Below are experts of layer 3 (counted from 0) of a mixture-of-experts language model. Rows are named up (a neuron's input weights, with its number), down (a neuron's output weights, with its number) and show model dimensions 0-95. Each number is 128 + 32 x the weight over its row's rms, rounded and kept within 0 to 255. Numbers have three digits each.
Before each expert's rows: "gets" lists some tokens that make up at least twice as much of what it gets as of all text; "mostly gets" lists some tokens that are sent to it at least half of the time. This comes from a sample of Wikipedia text that the model never trained on. Tokens count by the router's weight.

# expert 2
gets: "(", "the ", "in ", "S", "M", "."
mostly gets: "K", "L", "(", "Ch", "Al", "F"
up21:211168182137103135124089114077103110122101109146104158100109186125120124121094058162113102074110195154148151099117110129129088086110144112152094176123156157159092144147128149075181132146145136095129097148076148119158118166136171138164183110150138064081092126096153139113141076113167076180
down21:136190157149112137111121099117153108098079087074175108133138146127150116150120129105075106134118114141165113172119173112121120114074193097101125099111177105113177115112137123146150117104149115104178112157071096081135119081054118107156126163085073154095073091193086143173132133139207169091
up22:123099119082113137178180134203105115136124157110133126155129142147125098142119131118210099158090138132068160169174134206139103111148178111122088156126120127136106104114112130124199091070157103107196111113105210118131131115128120175135188120099122117125090116161082164088106097089068158133
down22:082115087109126131182139143129076107104116071130131081086160177083105152134141117161097117087135151117130116153084091115078108112128090128100177091123121080075144125131118085228122186123102113106171106192186127161092117181165128121107136147150123158142148124112165115126174171134195106177
up23:086176127157059142106092104117144107146169091144087111109146093132140094188178117153138104143124140034148085151121091227087179159133076108073157124112133119112088145103185097130082100107117112151099098138135110185132138155081154142122132125177118113099084125133174149119144106164159107157
down23:046178152103114151148129119101164114142114117141141062111116098122104131175140117162109167131115159071162073138123114124181131117197167095174130160191123184086146137112173164181104144133107166146143111142100126148133121107121086170142110129154110097066115148184161168064168135054142130105
up24:092098178166054159144196085135115067201113145127110120184174115101147104119127136109086122129059170068130150115128127128139092062126121154150145078105094117159124149107130099193175094115148146066129108161150159135172096153090143127104180153080142138177143112111144147107117169138095120130
down24:160163116137119091215146142171119175086121147142144133092056129159156102148143078123147160160137117118136089181174134160153225099123171146118111113148127078122102109155052073127122113077123155185134147150152118171090139133143089117131140071084137152143092108149135159176092128179145123104
up25:190110167157147118130108146141154189115147056106081141149157120078145134183127108073147040162128072105142121177130178152167116163114126130154104118090134130159064136133115113116129137119219133105131085100131111129155143183113145186144162145124065110140113179125071155156131084154136117147
down25:094110109123155145192080050150155124142110165192130195135106144094172150083153142072200125117089139091102072077094150093158144134111127104158169140139154124116117099139151097129080113066129110149188127123139168152082159163183115146128163092109143118115145159122111103139108129157091111054
up26:133170113078149097167070089100144114148130126117122084154083165138177100142131145149098153155152100136105153110204102126107120170154098115133105126125087184151153131121112151075150154110147147147137059068132111194144145188153164102129132085139125083098080135143190117141189054094135165179
down26:131103134157127091122159148234202155120152133094169158123084048180083162155115121140131098114071163075093146173111099133085117108100160202090143104113106079116150143159095090122139149129135111131083142101088092124110113111115156158104137147113126120139120090141190189114100132157136162164
up27:168150161130147136094171134176137105141109153123128121155093108080174135129117072054172097139161137094101085109144143063066140111132120055102108133085130086166113097153087155131136200110177093129136098070162089146202154168101139116106152085175155124176090144127127121122162090133153135126
down27:182106105117112139190130103116097166138166106088142174094094154167147094111130163135119114171097169109152115193126149164153123146125120077140086126096095104139087142108174110161062105166111215078151133141117197148119101118042074173143120099117151088127091166149120107140173101127102106119
up28:109204133181141131135164139122153126178191148135177138111100097149100152194160094149133111100150212128084156142129137133117113154156137176167126113190123120122112141110115091092142133089147170154101091028136146161163115159116134097123210143149120101079107092168128147094155098150121076135
down28:154132126077068123181158162128160175140117112107160142115117089127099157081104165131114071163135108122064158157105110147083153146127166125126109153148086156109137077105102132113129168097150121133109130207187147153090149123214126177086052118089201071077123156141113115113118126115125133129
up29:182146158125146133175089125104184115130149131139132094203106124145108153156168154151114127076146116117087121157123149123121109144149178144099136140175145129121192077107084091137057084085136136216136067106149153052166162109142135121110152136146164077127132099193141100145201119132119122100
down29:108138138124111158165112121142148075112078136108123122051138069154227103083124094119126091114083131100176070106178134144172112109164076063148079112127180118106107144137146143109121174151145144119094136175104148173109134124182054144163120133139161163153115142102151161106148089161110176123
up30:165169188137141141128097140096130096129105159143124113194122099103061116138121138191100141106172174136139124144117110157073144134150123141120071169150103127109122127156123154144096026134190162110153033142108127158122131198172149145134127177165124107111086124168099136084132130172148093173
down30:134121109117109110095094078104047098138194171098154211133114125132113182122107075171156112142154125160180121102115109143134126143120169109125185084175121175120056127117120119179097152171181077154163114133135150127111183170088112170183067098141119127177140137126140121124142141082130124141

# expert 3
gets: "to ", "was ", ": ", "ed ", "as ", "by "
mostly gets: "was ", "with ", "ed ", "In ", "were ", "has "
up55:097163142109150117145142088153148064163153114145151120106085130147128141158143156136113107134143222112129134141144085050138110150176088120171151138105138181113130191076129110107130149084103084140154165108113073104136118083168139121147134121157213077175126186107143089199127078116125159141
down55:093123161047097082144148159104119130142105152087110112150125135057085114112176131128161103091191109117073126148151111108164126176160147133134153140198160144128136132142111114091166197168137153122091120152183141109091088093134165115136125165071163100102094145073107185125208110127168130123
up56:079111093216144054129083137123071131133152151110140139168150131147175141156122131123133140158123125124158132128147068145065151081120138159072159121114098142190121103177125177147158102162150134187215098139112114180158158122186134144168117169148153135194121169097110141126120143152160146099
down56:146157150091119087110139141114174142159160118133119110160160134089146114185066134130162101078109161148071170132120139136099185127091137132146133075095175220093159121105131110135121095139162145081084087120194102159135147119162109080090123101122103116132161079145208098104130113100090200137
up57:052124131101122161130089059103161146176097175156102116194142174149139116111106107171100102137186147116115155118125139036109141146081100129062164186138100098169100182158116107146068113128109079107115114121107116111139141110094123091141133141163147163179106125133058140145158112093102173138
down57:167082136075164122125138084148165148095134125216173126123076118172097126119099122153114149160118102135139107189074117090136128120137148077158083111136144084104145073116104149101180130129150140118105126136070075093169116138049126201151181143080117081160103083091123122095141160153132119161
up58:174149142144144146133111112150129147119116056139119104118147141082186088100080117142097086180117147163101151142145174140124076132133172160103185135032111174120182083124118172128073134108145093106138144191106179080139171115180118134136137077146126125165129110105129167098106104215133137140
down58:103149100130170099117106096110169168172103143094138103140105140115114125084124086153200201105119094074139093135172178155115127137140149072169143061095146109103138136130132061166042114147122121123145104171150145126070174081137146159139158084144125149155086124150086177179121131145089107169
up59:114103123160127072146143091164161126131126114057115154058124124120157102103124135138166062160116176096084117105139137127130085155180145113132199062106107094141151106082111087154165074188101141093142086085082098112098148093161124108179083111122193150137127160109106169193131103115131134114
down59:118159155114145131125141130038111147138130165187129134083148097120133196116144062124090092127137094178125174083120072149130191153090125128122138182115126111192081165143098144134108142065136131183141066111101124140117181055168200126119136097108137170124129115130149168112158098122127142151
up60:114105162145159154144112057127114102109149129113139137087150102092097123194133216171099088147066135120107164130116109136138128070129202123106124066140119146199138134139162102186148139098115101103122179122095128129155180077103136105172130108132147201084184145091112152121150136096126128184
down60:199070117104189109105176135081146186073105132085158099119088104092186102114177099152151150112128127103103131088151105119114144104140155112080158148176154130160105140157144155152148139127045157188083133138098162183138147117156131181123117100117153133195150186119127097140149090096123166100
up61:102043123100142088117084073121142121089110141160146123151088098115081116149126158086103131136144111136154138168137144086118127105163147056133100112136105112143118124132175094173105118095126093132126148134151046056155127086081138118158102142140149183171171058209163100143092084119165098113
down61:145145131167146174120109082090157135138154131126111098085121244139158169169140162130082108142113078152123136124167080124145177194188147114149158129128091178150108152114111147109170166110130110144185151113183134168130122122073103114081160077125139128159115128080087135085137197122157165126
up62:096120139090127096107168101082169156062128087166167142113122122099101120200103110149136130148147102152174148123154172115168212128129165156050149055119137160166108134097160141095084096098147096165161140101113142154160124159115106119084148101144127151143109116093162107148165064106090053138
down62:127136125087121132097119135134162153147112109150167110116162116149070167156152163172114156103169157107110110114145163137182170161140168138107150098148135134128092103099122133088148183187211081133145110085138169173114146049154142173195115161179075168097082087140074149173162123107143100138
up63:100149146150097188113155046123128110105108105152149101131103113123130111073134114133169138204047111131130134182094097086114110085026071040160113069094134135150166094134119107128154120151159108114105105111048136112112106117086146112124140137108137121126161171091132131149123086137125130132
down63:149045169106139106131142123122083222176127126138161161125107145130139119141087134123084142133113104155108192073143148134107205124118159118150110136178107111130104157128148135168044123141059136160148124090182107154139114160104155135155143143098108104137112100115149087174086211129113142071
up64:065104145177120122180156084100164126034100122072102122119118139111117096104101121190174111130143141123128140138165131092123159088090091121134128066145118146179141108109106125158158151130110193113123122116147160124084096141147132140112179170187155138094166080138124096232150128133089162168
down64:155131163132139120161185114110121138130122162136158099110134129134115159127142151109087098156241070057152202128149104113096147161094127149150135160086124120137139152160164114150090135116092129101138116195170141063117140114127098142036168047136108110097142136106171124084120074126150114123

# expert 0
gets: "\n", ", ", "\n\n", "- ", ". ", "; "
mostly gets: "=== ", "^{", "\n\n", "Com", "All", "Gr"
up21:149166126128159141125109147142143150099170176160094155113161116093136104103102172078173148104152119098167107072083121121140128134106087202118147191127077153162173111074120079060136110052130093107134110063152082083113134172109174138107105107124120152079147067108161144131097107104147144093
down21:094144101118167093120153141137113084162126144130103096046087127133095133162131168136160090118129181119114162130103162130135186083152148143184108116212158081163134136159132156132131139218118102146140145158066159137094154086159226140110137115117111105158111173137093139081112154128164144082
up22:092119157120158117075116134071122144126172151164097093113108116117071159109144172099133101110096147168105183111109093079119108180102089161075177113095094099135158146150163092136139068162128131143070167100113107132078165139117090040121196075156133131179139086136140127145129136097170086122
down22:170134093133085168061121122146097101132106136163095090094120195129135114189140121209105134102140095165162152109187123091173143140121081103141148088112129127087065164100121070159060119135125133128141121061138090158135153169157158111109132105130082151189069172122119156117154153086146107133
up23:087139174102095139106111133182108089075140158135112139099160169156123091146145183156192097140144087166094161088195107115199045130166133129143161136085130173105078083112113079109164104099073148093121139144148114178102147132069081107127113150129113142150166192116125147121113145141126088139
down23:132093076093123142132092153092159172091189148079117121171080081124059132105125100127095119115112172127122129144137158093121175100184143094143117081093101122138141137104119073132195144147147115159184051127173148116135166080131169087152143129111056177140137076160147137097173131167128146158
up24:102181120106134115104099095091131089074108122111184137085116148077113117128147102110140127112143108109156153106108130094128152057097140111133119118087182105108086118192127111205102067102173085134163069139169119117121194145117080104101130166081161079150177091140160161133090153142121057138
down24:130141072120120118135098147110104089101114116106156132194094141168114117108208128145092162103123075127178142181157085112131117137121103162118111163172158146170197118065147168097149098158088137102149175131161135105118099175132157139143117133110089083182178085140217155125158173145181129121
up25:074158107118143089129123148136081133096204146145125171084114147113020070132113163095152177122159126137133115144091156112164160118103156149098140145064142136164107106055172172141074126066156100130188090141162130116129090124128089107071161133145127087148085121094127139142147152112120096155
down25:134114094122111148133152131103069138187140112098120117163124201140107131154128122143151111082115096125173139072162119077118163133160131135067062099202053138155142043112118097116116154144092199129111156162116142147113157118123142128130159106143145135174061103154065136173120133112167177154
up26:096165036164111161118089132151136146130128103082094125128124067160135137143208107116148142088107139140148198103121125166090162103147086118116115065189165155196113106094134099128127133160132106119187062149119126091101142123138097172158158143124116120114103091069117134077061122090134129101
down26:181149143141102102155125089148123133114110117129097103138146180126173175144125125073156122145175100133088121173095171151202150158122149128149147189096149122114135110167145091071062122128044219160162110137164124092142095115145100091094132098093130158133106128068133180099124154090179111143
up27:132166144112136135163162123089105120118081086119128064154102131120112062120128152117171112096062174134087138164138110088194139169138164123115118091137136147113181085109197156207111147145120069164151158116188160100132166127115120126126097118162160107066129121167068145140125142165161063158
down27:132092088145095116121099158157144158107122177105100109153172115124105118157079123082070087116072123158063097159164141091158137147089141155102161102147098112088119157122095167161108165193114072152157206074097131145153111094130111156150106138102123057132119115162157102108128137063101075177
up28:109186114080149101097116120120117100138122104160081130118140142132085156150138090192137167102091168134102158116109159114087080130149111176146085090153122183152149126131133203144153143153082076166171123169179114133243120084081157119134162127114112129151173097134131134066128117083130104163
down28:107085065183132134126150134129104104157169085156176136133128095115128107144105164162167168127114098145120159179098102124061141166138150073081129181087147106149217137146128138117122084089095100111111141116188128174148142093076079158118112058179134147107156111151097177115161125080096119101
up29:135134101148097110090074163115159125160183132151159149113174129118121095144159088174154079136105075179205174099111115140116094153114133171114176142101152153109079159149141187084138125160127082115053145139176167091115153126102109122117106158073111139163046131149149107145133084182165117124
down29:106114072141107146151093094126227115153143046135146138057117116078142098124115035143118130069149121136201095179131152113174097137122166149111132127127171102094070159118116109098094082166073099145143105129127127155109127134140175160134071103120077133119160121167154113102110124134151128117
up30:165096076198151164134073136174108165145108104095155108170155116148083147176095097078128106163115124145136108114165148098085156134126139122119134175066120162103058116120072081119188134144096125121120123146172166094103142195125090055099095163099121134151145109158125122138104094093076132180
down30:095064182050135148155150116163122103187141136129136087157113132129136110086140061123199171143086180140148131127109128111105126139176089101121061147103194108134156174121138045090076100091131118129143136137096174190082079148099146120110155159092141128138125123141131133122150146075103105148